From a checkpoint of a small mixture-of-experts model trained on Wikipedia.
Size: 13 layers, width 640, vocabulary 5395, 137M parameters.
Experts: 32 experts in each of 13 layers, 1 pick a token, a sigmoid router, a shared expert of 448 neurons.
Training: a variant of SOAP for the experts, 1104M tokens, 12096 steps.
Below are experts of layer 8 (counted from 0) of a mixture-of-experts language model. Rows are named router (the router's row for the expert), gate (a neuron's input weights, with its number), up (a neuron's input weights, with its number) and show model dimensions 480-639. Each number is 128 + 32 x the weight over its row's rms, rounded and kept within 0 to 255.
After each expert's rows: a language model's description of what the expert responds to; "mostly gets" lists some tokens that are sent to it at least half of the time. This comes from a sample of Wikipedia text that the model never trained on.

# expert 4
router [101 126 149 164 179 106 139 162  82 114 111 176  77 101 134 156 141 110 219 126 161 137 145 114 133 197 113 123 193 111 143 100 156 109 116 141 152 103 165 147 196  85 194 125 129 139 121 165 186 162  79  77 136 113 192 113 124  82 143 101 185 167 195 127 155 128 145 125 167 159 161 162 201 134 122  78 123 148 148 141 154 184 111 120  99 183 123 114 175 144 189 141 132 138 138 144 186 138 161  42 102 155 149 137  92 123 162 178 160  88 128 145  79 130 106 169 137 170 172 131 127 124  86 129  90 117  82 114 183 157 124 152 179  65 145  74 134  41  76  70  96 153 137 108 127  99 140 152 132 121  97 110 169 148 113 120  90  80 128 122]
gate0 [ 98 122 127 128  95 214  50 138  97 113 162 144 169 184 153 102 153 112  95  90 161 154 113  83  89 142 103 161 109 170 116 120  83 163 128 132 128 121 191 117 146 124 135 102 107 153 138 131 101 139 202 117  95 116 140  78  86 167 121 158 119 130 122 158 109 154 160 122 128 114 127 123 118  91 186  88 133 100 106 146  98 113 162  94 119  88 122 136 160 126 154 126 104 146 114 107  99 139 164 117 128 155  73  78 135  99 159 112 129 108 121 171  52 115  97 157  76 125  80 144 161 129 135 145 127 142  60 149 118 158 130 159  92 113  98 156  98  90  50 103 112 113 175 140 137 198 161 167  65 191 157 171 164 139 137  73 107 140 137 102]
up0 [124 182 114 117 139 196  11 112 123 187 165 129 117 180 161 101 159 142 109  96 182 149 101  96  62 125 110 151 122 142 114 114 162 131 139 146 137 122 162  94 146 114 120 140 100 156 150 141  51 145 200  57  57 137 201  45 127 170 102 154 167 153 123 135  97 109 175 145 181 115 125 118 129  50 160 118  99  90  80 141 125 109 143 127 113 109 148 151 137 104 135 116 155 165  99 129 132 163 106  98 116 162  69  98 162 104 130 156  89  80 135 156  82 156  97 148 135 109  94 167 140 137  91 121  92 165  59 155 127 125 153 165 120 133 111 111 102 119 131 105 163  85 135 125 126 160 122 181  97 195 131 170 130 119 142 102 108 102 130  85]
gate1 [138 167 133 179 152 135 116 118 108 110 102 112 154 119 173 160 136 126  96 153 145 123 129  36  93 212 134 127  94 143 150 152 115  77 131 153  90 107 146 183 135 107 173 117 135 187 122 157 124 167  81  86 102 104 161 115 138 141 150 110 170 172 110 136 120  72 100 151 124 181 102  99 147  93 100  68 107 164  53 106 108 167 153 153 150 182  90 139 139 103 115 172 101  91 128  87 136  50  67 106 143 170  86  91 146 197  85 113 115 100 125 144 101 166 117 176 114 148 135 142  91  86 166 152 137 135 173 119 125 140 124 162 137 137 127  98 129 154 182 144 113 144 101 126 121  97 183 128 152  48 127 124  78 194  52 153 150  87 135  94]
up1 [106 167 139 156 160 115 141 132 132 107 102  92 130 128 197 125  85 150  77 190 105 116 143  85 112 230 115 136  77 128 166 145  98  71 130 103 114  80 120 176 145 122 170 147 159 128  94 173 114 178  62 129  98 101 164 127 141 177 148 149 160 107 167 127  80 112 137 137  80 145 150  98 161  63  85  93 123 143  87 157 142 163 140 166 127 123  95 141 142 124 137 177  73 101 155 137 176  83 119 142 166 138  64  90 119 207 148  86 149 117 126 157  88 179 114  84  96 142 122 151  83 106 135 133 102 121 122 103 114 138 141 167 164 190 138  62 144 132 163 166 127 198  96 161 201 154 111  96 112  83 158 111 193 149  84 137 141 106 129  86]
It responds to: Opening pieces of longer words split by the tokenizer, mostly Latin-style stems such as con, trans, rest, commun, oper, histor; also mid-name pieces like R-emb-randt.
mostly gets: " rest", " commun", " non", " ren", " tri", " trans"

# expert 19
router [116 122 121 124 141 105 128 132  13 126 146 106 100 113 134  80 146 116 181 141 163 111 195 112 135 171 103 139 137 133 139 140 110 138 107  89  84  98 178 186 117 126 188 104 148 150 116 179 158  76 131  64 137 138 132 135 129 142 102 151 155 145 103 141 154 174  51 134 142 160 112 102 187 181 132 123  95 146  95 149 123 146 157 104 105 140 129 135 127 119 134 123 114 117 136 124 100 134 130  86 184 121 121 152 108  90 141 155 107 137 154 130 105 102 155 131 179 153 145 142 131 139 119 118 115 140 134  77 149 192 122 137 146 106 151 115 162 104  39 104 125  93 108 110 164  79  94 110 176  95 127 156 136 156 143 135 108 158 130 143]
gate0 [ 71  85 150 161 172 118 103  53 112 129 191 113 125 132  62  93 140 187 136 173 114  67 173  66 169 124 139  99 139 106 158 131 142 131 136 115 124 146 179 128 163 182 144  85 119 105  94 114 171 122  57 122  98 157 150 228 107 139 127 135  79 127 100 124  80  90 136 145  93 128 157 155 141 135 158 143 162 137  64 173  56 156 121 130 115 123  83 137 147 140 105 172 163 139 126  91  70 124 178 165  72 149  49 130 153 122 196  94  76  82 111 135 123 116 110 158  98 167 105 120 136 121 142 146 129 164 163  85 129 124  97 116 150 126 130 136 126 119 149  93 178 110  78 104 138 146 156 123 110 156 162  93 127 158 129 138 188 141  94 136]
up0 [123 134 217 164 134 115 126  99 125 143 132 126 136 159 125 139  85 179 105 166 153 110 162 152 105 143 154  59 181 108 111 179 125 132 108 116  89 129 147  66  57 125 149 177 103 126 105  95  62  78 131 142 123 164 132 157 156 107  70 145  83 127 183 118 126 165  90 139 108 195 108 111 132 161  98 129 140 139 155 138 141 139 121  76  64 133 171 180 123 128 135 149 124 135 173 142 153  97 162 133 140  72 108  73 136 145 184 103 148 110  55 171 100  62 163 149 132 171 152 120  96 166 119 139 174 126 149 209 100  51 116 113 190  97 116 126 106 153 169 131 141  67 145 118 102 103 140 141 161 133 145 118 139 129  48 145 162 120  98 100]
gate1 [ 88  65 113 119 114  85 113 106 133 161 119  82 122 135 155 124 189 116 128 126  69  62 129 124 137 140 113 201 149 165 138 129 182 142 172 143 171 140 157 143 145 171 134  54 148  88  87 172  68 162 151 138 127  96 129 106  65  87 158 135 110 111  71 124 111 142 155 105  98 127 184 180 129  72 126  96 196 111  84 151  86  84  81 142 102  65 126  91 117 121 187 175  89 135 109  94 114 106 136 122 147 134  95 130 158 108 118 140 102 153  94  94 119 151 129 149 113 165 147 145 134 116  64 146  94 149 147 183 108  82 107  54 142 106 110 114 117 110 164 166 104 124 164  98 179 136 139 149 150  68 200 134 119 168 190 144 125 129 202 115]
up1 [121 164 146 142 166 183 133 105 116  84 136 159 125 178 127  86 138 154  84  77 139 120 135  90 133 116 108 135  89  65 178 127 147 107 108  94 110 131 130 123 147 147 133 165 150 149 139 115 102  97 158 145 143  97 107 150  95 118 100 233 143 119 120 111  98 121 122 149 175 163 145 103 148 230  92 151 100 124 153  93 130 136  89  77  77 159  79 123 177  95 149 123 211  99 176  39 103  89 134 150 183 149 113 149 139 100 168 117 105 141 132  70 127  98 117 122 106  98 145 138 102 182 156  55 182 113 144 161 149 150  83 137  76 155 115  83 152 112 120 140 118 132 157 102  98 136 128 140 115 131  53 101 145  96  91 191  98 125 162 151]
It responds to: Word endings and head nouns finishing a phrase, such as -ation, -ing, -ship, team, album, Championship, municipality, often in sports or infobox text.
mostly gets: " JPL", " Clade", " municipality", " building", " Olympics", "amily"

# expert 14
router [100 117 108  93 155  86 119 127  37 135 148 118  88 125 140 112 156  97 167 150 149 120 186  98 128 170 120 144 142 135 153 127 106 138 102  69 104 108 166 190 127 114 203  92 142 161 120 144 180  98 129  66  99 131 147 151 122 144 109 150 173 152  95 166 153 129  99 139 134 158 105 101 150 134 119 136  78 141  94 164 115 135 139  97  91 151 127 134 141 102 133 115 122 127 139 118 124 144 161  81 202 129 117 131 110  91 134 173  68 142 166 111 114 103 148 134 135 147 141 133 131 139 118 133 108 108 137  80 155 195 114 138 134  96 158 111 153 118  55 104 134  96 151 110 202 101 110 114 130  74 129 160 145 205 141 148 111 157 135 152]
gate0 [135 139 101 124 161 137 120 130  91 125 146 182 118 102 101 118 129 151  82  93 135 103 151  90 112 126 139 165 144 186 112 141 126 157 186 175 135 106 118 214 211 121  97 106  97 141  77 157 164  81 119 183  80 118 123  78 123 123 177 106 121  65 110 234 110 125 100 129 134 148 109 116 106 111  88 119 189 135 113 153 133 146 113 118 122 123 146  77 186 115  57 119 105  66  69 101  79 117 115 150 125 172 104 123 120 139 122 146  54 120  67 121 175  82 123 180 137 141 156 169 182 150 126 153 121 181 164  87 146 126 181 117 127 111 145 101 137 107 138  99 136 125 124 181  89 169 112  73 109 116 172 115 134 125  99 145 104 192 168 100]
up0 [192 100  98 114  99 117 119 135 147  99 165  93 154 165 140 125 186 102 161 209 132 147 182  57  70 183 109 108 124 123  81 148 112  99 103 120 150 152 149 144 106  84 132 126 121 136 148  98 134 127 104 120 140 127  79 143 106 139  89 136 161 122 213  90 145 139 178 130 107  97  90 112 116 132 111 167 118 111 172 160  66 126 122 119  66  91 141 127  87 138 102  92 125 168 139 175 136 121 121 110 131  97 128 140 117 107 118 126  82  88 112 204  60 125 115 153 104 115 114 108 132 115 173 126 154  86 102 105 116 131 176 119  70 120 118 153 194  66 181 174 165  76 132 152  84 104 190 193  92 120 153  91  97  93  95  88 121 141 125 158]
gate1 [108  63 135 175 131 149 126  90 155 151 115 188 131 187 104 164 184 104 126 122  97 124 166  90 117 123 136  68  56 147  88  32 124  60 122  96 125 131 171 101 135 125 116 136 135 127  73  77 156 175  98  84 150  62 140 133  79 145  89 141 123 150 106  94 167 120  90 126 135 155 111 124  91 156 111 172 173 124 155 135  84 153 126  81  99 106 122 155 121 171 116  73 104  94 166  95 105  78 140  92 105 110 156 142 153 134  84 108 134 128  98 143 108 119 106 169 118 119 112  84 132 124  49 129 151 165 142 104 132 108 106 139 129 131  81 147  89 131 136  97 102 110 147 125 147 191 125  99  92 128 146  70 115 130 146 156 147 173  83 180]
up1 [142 141 121 116 166 181 181 103  86 133  76 109 189 122 122 201 122  75 117 136 124 173 126 115  90 135 122  49 143 146 152 132 107  73 142 112 174 138 133 151 109  90  76 166  77  98 135  46 118 184  70  70 177 126 115  94 118 153  83 121 135 154 102 106 158 101 154 109 126 150 143 145  73 130 149 114 132 116 144  96 126  82 213 124 116 146 142 126 190 149 131 100 126  73 146 146 151 112 117 105 146 120 139 168 107 116  96  90 134 146 131  95  90 137 116 130 109 104 128 136 120  83 126 121 123  88 171  93 124 152 120 179 126 141 127 175 126 208  95 129 157 146  83 142 177 111 107 164 160 147  83  95 118  97 131 135 132 178 121 133]
It responds to: Final suffix pieces of words (-ments, -ations, -ify, -igned) and numbers, % signs and Votes headers in tables, especially election results.
mostly gets: "onyms", " Votes", "ements", " appeared", "ments", ")\""

# expert 13
router [108 115 124 108 144  79 119 128  77 140 141 112  63 139 124 114 149 125 156 161 146 153 163 104 117 159 122 151 139 144 151 133 109 134 115  72 115  87 175 202 147 114 177  92 150 150 115 142 185  71  90  69 124 127 145 149 117 155 114 150 155 154 101 150 140 146  95 133 128 205 111  97 137 139 114 135 105 122  70 188 110 143 143  85 109 146 129 146 139  99 140 125 122 110 152 114 135 146 136  84 181 127 116  91 111  93 148 144  79 134 144  79 113  95 143 135 187 139 121 140 127 151 119 149 117 115 134 103 159 188 116 125 114 112 172 106 161 136  64  91 133  86 161 109 202 104 122 120 150  53 130 147 132 192 145 158 127 153 152 157]
gate0 [117  74 139 120 134 162 138  29 174 188  99 140 152 136  97 154 152 140  69 114 135  97 140 140 118  51 132 131 127 158 124 101 154 115 103  89 139 152 149 124  93 133 151  76 120 150 119 111 131 148 114 131 154 126 168  85 127 136 123 125  80 202 110 147 138  91 140 135  82 134 176 149  81 152  83 115 137 166 185 119 146 127 165 139 104 125 116 151 110  98 102 122 147 125 147 150  96 126 179 132 128  99  46 126 168  96 118  65 164 102  91 126 123  96 141 113 157 146 115 113  89 174 111 167 114 113 179 147 125 154  89 157 117  90 159 118 112  89 112 138 194 109 165 142 135 116 106 132 160 130 228  96 180 146 179 109 157  86 161 102]
up0 [112 171 176  90 155 146 130 106 138 113 188 145 127 129 141 149 164 116 149 112 175 121 135 124 104 111  93 132 107 137 155 140 106 119 124 156 142 213 121  91 153 115 141 146 222 161 166  98 133  91 157  93  99 125 112 126 183  89 114 190 154 138 162 160 104 138 132 112 105 129 128 114 111  89 119 141 145 106 107 151 144 188  97 155 179 133 189 128 139 101 113 173 172 152 128 146 141 121 147 150 122 109 107 129 117 145 190 166 195 138 133 154 128 125 187 156 118 149 117 124 118 101 104 169 115 162 101 130 105 114 133 155 125 130  91  93 164  84 121 123 131 126  94  75 178 218 193 139 170 198 156 118  97 155 143 116  87 192 132 116]
gate1 [ 81  72 150 166 170 101 153  91 139 151 118  82 113 173 118 150 163 185 130 133  84 111 105 120 124 104 147 126 144 143 148 148 131 123 207 106 102 104 171 130 170 115  88  85  90 157  72 123 120 197 100 122 137 148 108 167  59  95 111 129 124 169 131 102  74 167 125 167 136  85 112 112 214 107 149 194 147 139 182 139  95 108 117 113 143  97  94 151 142  88 103 175 116 120 154  74  89 154 142 120  64 116 126 134 161 115 156  78 113 153 104 144 167 192 132 220 155 111 149 170 128 110 104  94 109 103 141 147 134 181  85 132 115  83 171 109  85 138 204 139 121 116 138 119 115  70 186 114 104 137 172 123 189 122 173 156 133 116 107 123]
up1 [132 104 162 139 149 128 143 130  95  91 119 143 136 154 146 121 149 155 111  83 113 134 132 145 124 127  94 141 217 114 129  87 132  86  77 112 197 114  65 128  98  97 113 112 154 140 102 122 145  85 115 155  96 141 139  79 153 128 162  75 117  90 130 171 146 102  63 106 140 164 140  60  76 166 120 101 119 187 127 116 155 167 117 101  90 102  84 128 119  97  83 124 147 168 160 131 137 153 112 166  70 160   0 125  85  82 126 142 124 112 142 131 122 100  62 154 112 172 110 163 156 117  58 124  56 164 167  95 163  84 131 130 148 126  95 142 243 105  93 114 163  78 110 120  94 131 121 167 154 145 236 196 136 182 145 111 127 133 130 137]
It responds to: Digits and years inside dates, scores, coordinates and tables, such as 2023, 1940, 4:36, plus the colons, commas and slashes between numbers.
mostly gets: " According", " 1940", "ording", "2019", " stated", " Nominated"

# expert 15
router [108 122 118 108 185  94 119 129  29 137 143 124  99 133 134  90 148 117 162 141 155 113 180 105 122 170 124 139 137 135 148 141 116 136 117  69  88  99 165 209 127 128 185  94 139 158 121 159 191  90 129  51 113 136 141 149 121 146  95 164 152 149 103 176 145 151  90 135 134 174 117 101 174 144 116 133  97 149  94 167 117 146 139  99 102 150 129 134 138 113 143 122 123 122 143 117 122 142 174  92 180 127 120 139 113  93 132 152  71 145 146 105 115 109 153 133 146 155 143 128 135 136 122 122 112 128 133  87 158 206 123 136 141  87 164 119 160 136  43  99 137  90 158 109 196 100 110 104 113  85 127 164 139 201 150 152 118 162 149 140]
gate0 [ 94  75 110 143  66 154 140  54 111 145 154 148 157 198  75 137 201  84  70 177  93  79 154  87 123 155  76  79 124 181 135 123 110  98 134 151 139 100 115 138 153 117 147 123 112 117 140 124 175 180 132 102 133 143 119 130  75 141 169 140  92 133 155 107  27 183 108 100 116 147 160  67 107 133 127 123 143 138 107 124 138 137 152  66  91 116 100 168 117 123 111 196 143 133 168 149  99 118 115 164 175 130  78 149  97 122  99  48 111 156 133  69 153 112  69 188 197 111 178 159 118 160 116 134 131 119 146 158 129 105 131 165 177 155 115 130  71 123 101 106 125  98 172  91 123 166 113  82 107 172 174 134 164 152  95 142  83 164 134  75]
up0 [134  52 112 106 108 113  68 212 169 126 118 129  71 110  81 166 126 117 138 188  97 168 124 137 129 138 168  32 125  82 137 175 152 165 142 120 114 171 176 124 104 129  79 174 121 209 114  96 116 166 121 183  94 163 147  65 149 120  73 130 107 126 151  63 109 148 181 133 160 105 122  96 129 122 201 119 147 117 104 121 126 154 145  88 148  93 186 106 151 162 165 129 131 127 112 108 127 129 109 127 153 126 128  86 149 114 147  84 117 136  68 127  95 123 103 121 118 132 163 102  75 112 201 162 171 130  98 116  23 129 109  90  84  72 128 148 143  89 156 131 132 122 118 103 105 138 121 111 180 105 126 120 102 127 129 128 193  99  86 103]
gate1 [ 78  69 129  66 180 113 119  34 160 159 202 131 119 175 127 180 203 107 129 188 131 128 141  91 103  90 132 176 134 128 118 111 115  76 133 104 134 127 120  82 160 162  62  94 178 120 106 138 131 157  91 173 166 174 174 134 148 159  91 145 130 118 140 107  89 142  82 197  78 131 166 117 114 127 120 145 174 143 156 127 159 179 153 130 117 139 117 204 114  87 106  83 144  72 146 123  81 140 114 116 115 154 146 194 148 120 142  88 132 152  81 139 156 100 161 187 110 166 158 143  32  94 120 121  41 162 111 158 142 174  96 131 157 161 171  91 144 117 133  97 111 164 141 132 155 105 116 160 142 178 180 168 126 121 138 167 144 121 126 145]
up1 [109 171 129  39 215 118  43  93 183 137 174  72 119 213 132 178 164 103 115 136 131  89  92 142 114  95 182 125 139  81  84 122 118  87 135 111 112 141 161 112 125 182 101 127 133 142 150 146 144 131 144 155 154 159 132 103  70 161 139 101 134 160 122 135 129  64  69 134 149 119 101 109 131  91 113 180  99 142 160  99 214 170 137 174 108 125  64 158 162  96 137  69 122 169 111 116 129 229 166 123 212  98 158 161 156  90 119 148 130 186 149 146 127 160 147 139 171 135 171 131 122 130 169  86 118 103  98 149  94 109 131 124 111 159 147 136  99 126 153  87 124 184 135 134 126 133 171  88  95 100 128 172 129 133 133 131 116 113 139  90]
It responds to: Quotation marks, slashes, dashes and cells in tables and infoboxes, such as Apps / (Gls), 3–1, years in parentheses, and coordinate symbols.
mostly gets: "″", " Died", "|---|---|---|", " Binomial", "|---|---|", " Coordinates"

# expert 12
router [106 116 115 100 144  84 118 131  75 138 149 112  53 116 129 122 151 109 154 169 138 145 140  99 107 170 141 147 137 145 153 128  92 139 105  88 111  73 161 194 164 115 169  79 154 144 115 136 166  80  80  79 123 138 149 160 114 161 131 158 163 156 114 151 152 133  95 140 139 177 113  97 137 123 117 155  93 136  77 195 111 137 142  82 126 120 133 139 149 105 138 119 109 119 155 118 157 148 125 109 186 138 112  89 125  95 155 157  89 137 149  73 125  95 163 136 197 129 134 154 126 142 114 155 118 122 145 107 155 196 106 140 122 111 178 108 159 130  66  88 127  80 184 111 189 112 119 126 147  51 134 148 131 182 139 154 120 162 145 167]
gate0 [134  92 156 129 138 135 136  54  96 122 133  91 141 108 123 115 139 172 112 161 134  95 148 108 108 141 139 178 140 152 163  85  98 115 136 118 151 105  98 110 120 154 112 125 155 172  98 123 135  83 126 147 155 128 163 159 121 173 158 101 145 139  87  92 124 120 138 191  85  72 156 154  78 159 192 141 204 147 124 122 100 136 161 131  98 101 127 147 120 183  93 148 106 153  92  62  79 189  77 127 161 142  54 115 111  99  94 103 137 171  17 139 118 145 129 173 131 155 133  99 132 115  78 170 130 158 103 157 183 135 133 121  97 130 136 129 123 137 123  98 125 134 140 130  84 161 154 153 194 120 214 180 161  83 154 175 129 133 101 119]
up0 [130 183 158 110 101 150 122 124  69  67 138 120 141  70  80 148 132 108 100 131 132  96 102 121 125 159  68 158 134 139 127  59  91 168  98  90 129  64 154 171 153  89 144 168 128  90 153 125 185 130  86 130 200  96  94 126 144  98  80 130 138 133 120 127 119 111 105 162 116 154 146 122 133 166 171 163 168  99 128 108 129 134 149 118  99  83 130 137 122 115 101 124  48  81 107 129  79 114 146 136 120 147 106 115 127  62 180 155  74 100 158 138 146 143 192  91 136 140 170 166 117 104  68  97 198  92 116 165 140 119 143 162 177 126 155 129 129 198  92 164 122 140 130 137 145 145 127 121 147 137 156 130 130  76 106 140 141 118 172 135]
gate1 [127  75 146 153 165 100  92   1 134 126 138 105 125 138  91 142 164 106 132 143 128 116 139  66  89 148  93 166 130 171 117 160 157  22 115 151 153 112 113 124 128 136 113  89 162 133 146 107 168 107 154  94 155 113 122 114 120 101 150 134 137  90 123 109 139 107 116 152  94 100 158 131  44 108 185  82 206 118 137  98 100  90 110  80 118 146 106 198 181 139 124 120 114 107 142 118 118 133 103 165 173 146 132 134 124 176 183 116 172 111  96  97 137 111 154 156 122 130 120 104 166 146  83 131 127 195  84 154 150 155  38 125 127  80 128 111 147 100 110 145 154 123  95 140  98 142  81 152 120 172 148 123  95 105 120 157 119 127 152 165]
up1 [159  89 127 165 159 128  61  50 182 111 142  83 139 114 170  99 112 108 125 144 122 177  91  69 100 135 124 146 104 162  69 167 209  60 149 130 157 155 151 192 163  90 135  99 198 108  84 105 156 117 136 135 132 113 132  90 140 177 140 166 143 108  75 108 166  93 134 135 145  91 173 127  69 122 161 152 160 153 141 158 154  78 104 112 126 131 153 187 144 136 156 113 136  82 147 147 169  99 109 123 117 156 102 127  82 156 150 170 191  91 101 138 148  94  82 151 151 125  54  75 113 164  55 137 177 157 118 137 106 142  63 116 110  93 105 144 160 120  93  99 139 137 110 124 112 148 124 166  95 122 149 132  74  76 110 115 132  79 134 109]
It responds to: Numerals in scores, dates, durations and table cells, such as 6–4, 7–5 and 4:36, plus quantity words like approximately, some, many.
mostly gets: " Some", " After", " provide", " create", " approximately", " many"

# expert 21
router [147 144 116  98 121 115 146 159  66 120 143 110 130 136 140  83 145  95 142 166 157 138 159  87 110 194 150 123 115 134 181 142 124 163 115  53 127  81 169 154 114  89 191 119 147 144 135 184 188 131 119  58  94 140 122 169 137 127 151 121 171 137 141  99 192 153  85 115 157 131 120  95 165 196 137 104  26 126  79 133 144 100 141  67 104 133 147  99 115 111 147  88 100 161 164 115 108 132 118 115 178 131 134 161 116  95 131 213 131 116 204 101  97 103 169 106 145 141 177 124 159 145 129  81 127 147 114 137 167 153 110 122 144 133 151 117 165 138  63  80 127 106 158 138 150 103 110 154 188  72 106 153 130 156 146 166  69 120  97 123]
gate0 [132  71 189 131 157 199 115  38 122 110 121 184 124 144  98 169 169 120 162 174 108 170 174 166 159 165 161 131 152 125 117  67 139  42 133 118 131 103 115 116 121 132  52 107 106 158 102 113 152 102 110 134 125 108 180 162  94 142 141 142  97 157  66 157 129 121 109 117 120 162 115 131 110  78 146 126 165 146 107 108  89 190 134 109  80 103 104 157  76 149 134 132  92  97 108  98 156  89 134 125 142 166 130 164 165 174 134 153  80 110 131 129  96 111  81 161 158 140 156 190 109 173 153 130  75 194  87 153 118  76 179 150 121 175 140  67 139  68 121 108  95 128 140  93 129 122 174 152 121 168 125  99 141  71  60  69 152  89  93 140]
up0 [145  53 134 136 133 147 116  73  92  97 149 199 105 141 100 179 160  89 138 166  87 168 136 125 173 180 130 141 108  59  53 139 185 102 126 149 103 112 114 171 137 152 131 122 138 134 151 120  73 163 150  76 196 106 192 141 133 139 118 137 129 146 135 167 133 124 109 111 117 112 153 128 125 159 139 109 171 159 167 100 124 172 158 127  77 120 109 135  54 181 144 144 139 157 140 182 181  59  73 151 140 146  97 169 126 165 137  85  66  85  93 166 108 114 124 117 137 186 110 190 141 118 170 144  96 165 112 125 121 126 146 104  88 154 122 125 128  94 151 128 123 141 132 128 103 114 141  89 148 142 123 129 144 134  97 136 135 107 108  82]
gate1 [118  84 140 172 134 119  94  52 104 164  76 161  95  98 105 122 142 105 124 122 136 123 138 116 129 134 165 171 124 152 175 162 180  94  72 163 103  95  95  76  88 101 138 102  75 164 156 134  82  45 115 151 144 129 113 162  94 144  70 163 133 147 165 137 140 115 140 134 124 108 171  44 140 128 132 100 150 126  89 106 138 145 155 114 110 142  89 153 143 141 111  79 195 156 132  99 125 130 161 147 178 115 117 105 129 182 106 112 172 200 138 193 136  50 153 153 124 110  88 172 147 189 114 169 119 131  93 155 191  82 118 117 141 109 113  59 105  91 166 183 129 136 148 104 171 103 110 170 133 113 199 135 177 113 106  71  85 121 185 151]
up1 [146  98 173 109 101 154  91 126 152 138 115 113  96 121 115 116 151 105  84 218 118 161  95 132 104 161 141 116 131 131 151 186 126 137  58 184  79  85 104 140  34 138 161 109 100 186  63 111 140  55  57 133  78 182 130 150 157 113  77 151 165 162 120  87 153  94 115 117 140 168  92  54 112 150 131  98 148 103 107 134 146 163 137 176 105 128 162 131 112 155 134  91 210 140 142 114 103 117 143 132 102 102  88 157 156 152 157  95 129 174 144 155 139 138 103 123 162 123 122 188 127 100  95 156 121 164  85  67 145 104 109  98 159 114 173  80 103 146  94 212 132 178 148 120 144  94 138 130 147 147 108 133 124 108 130  98  75 151 152 141]
It responds to: Endings and middle pieces of names and words, such as ian in Julian, aki in Devaki, ized in Romanized, and headings like List.
mostly gets: " Website", "ww", " List", "See", " bec", " reve"

# expert 31
router [124 121 144 115 109 158 120  84 127 155  98 177 148 181 126 124 151 194 152 161 148  92 121 132 121  64 112 200 130 117 102 120 121 108 156  89 120 133 107 135 129 132 106  91 102 171 130 125 105 108  90 106 107  71 116 157 143 171 113 110 159 152 180 117  96  72  93 161 149 150 143  94 130  92 156 118 103 137 110 131 128 148 158  82 182 134 137 158 125 183 143 143  96  87 121 119 178 148 147  88 124 178  40 114 112  89 135  92 137 147 110 134 152 112 157 101 135  77 125 195 125 147 141 136 127 125 127 138 119 144 133 104 165 127 142  98 122 110 148 103 154 155 183 138  99 133 169  54 183 124 162  98 171  53 156 144  97 122 187 155]
gate0 [187 136 106 135 144 135 134  98 159 164 130 103 142  72 113 112 182 140  98 117 106 132 143 144 136 102 108 151  81 171 134 124 124 129 109 104  87 110  90 134 124 125 113  84 149 179 178 119 222 170  86  89 143  68  94 107 178 117 163 113 185 132 148 141 115  69 192 166  85 129 139 169 185  99 122 158 127 150 119  65 135 117 151 115 194 130  91  83 121 159 133 113 118  90 149 149 106 124 156 168  77 190  90 193 190 174 119 131 121  67 122  96 130 109 128 130  71  73  76 120 123 105 118 104 172 177 163  93 114  99 106 176  87 178 117  98  93  86 148 143 133 166 123 133 151 105  54 130 126 102 153 134 109 146 172 176 179 172 128 107]
up0 [168 140 134 125  85 132 135  98 121 145  54 182 154  74 145 133 142 193 124 142 151 137 127 141 124   0  78 147 185 117  97  78 136 111  76  77 144 124 119 130 115 129 100 127 164 131 134  70 119 135 107 174  80 135 139 117 142 128 122 153 147 110 177 119 160 137 169 138 199 106 110 146 106  68 100 116 118 144 121 122 176 176 102  94  84 131 167 109 137  72 134 148  93  98 149 119 157 152 151 156 107 135 141 158 122 186 120 147 147 107  84 145  93 137 113 116  88  62 143 115  74 111  98 156 118 143 101 149 120  92  71 125 174 141  98  66 141  94 159 139 126 116 121 170 154 121 140 107  89 169 139 110 112 164 156 134 146 153 149 101]
gate1 [120  70 156 119 155 127  63 111  78 113 188 128 164 176 159 158 146 168 105 147 172 139 151 113 121  94 143 128 124 120  92 128 136 116 160 119 101 130 184 100 106  98 137 102 118 116 141 102 129 101 141 146 121 106 114 123  38 167 144  68 103 111 116 167 111  95  93 147 212 112 113 144  89 120 139 179  73 124 135 155 127 147 104 135 150 175 105 165 147 105 142 142 155 177 103 123 131 118 100 114 136 177 158 141 147 101  95 113 134 128 164 108 146 115  82 113 152  90 127  97 136 158 126  93 117 101  97 176 116 158 136 114 136 107 125 134 130  75 182  54  84 136 121 108 122 103  99 109 172 111 131 133  97 152 121 155 146  70 115 166]
up1 [ 66 155 106 119 154 168 184 136 131 103 132 130 113 171 127 107 115 124 149 114 137 102 123 132 104 112 166 146 178  81  97 176 169 154  82 159  74 129 157 143 180 195 132 175  85 144 143 110 112  94 152 163 163 194 143  97 135  62  76 151 136 140 117 133 181 121 152 131 155 149 138 114 141 107 118 127 132  84 136 186 186 110 165 107 133  82 116  89 156  84 125 137  96 106 169 103 108 123 149 114 126 132 196 100 157 111 113 126 122 110 141 172  94 150 159 115  30 114 167 134  67 139 123  89 158 118 101  86 143  65 113 175 158  98 118 131 131 170 157 176 140 118  96 169 116  89 154 157 115 122  81 179 116  93  98 100 164 172 136 126]
It responds to: Opening letters of split lowercase words, mostly t, f, d, l, fl, sn, gl, as in t-ired, t-ightly, t-orn, often after "very" or "and".
mostly gets: " t", " ne", " sn", " fl", " che", " gl"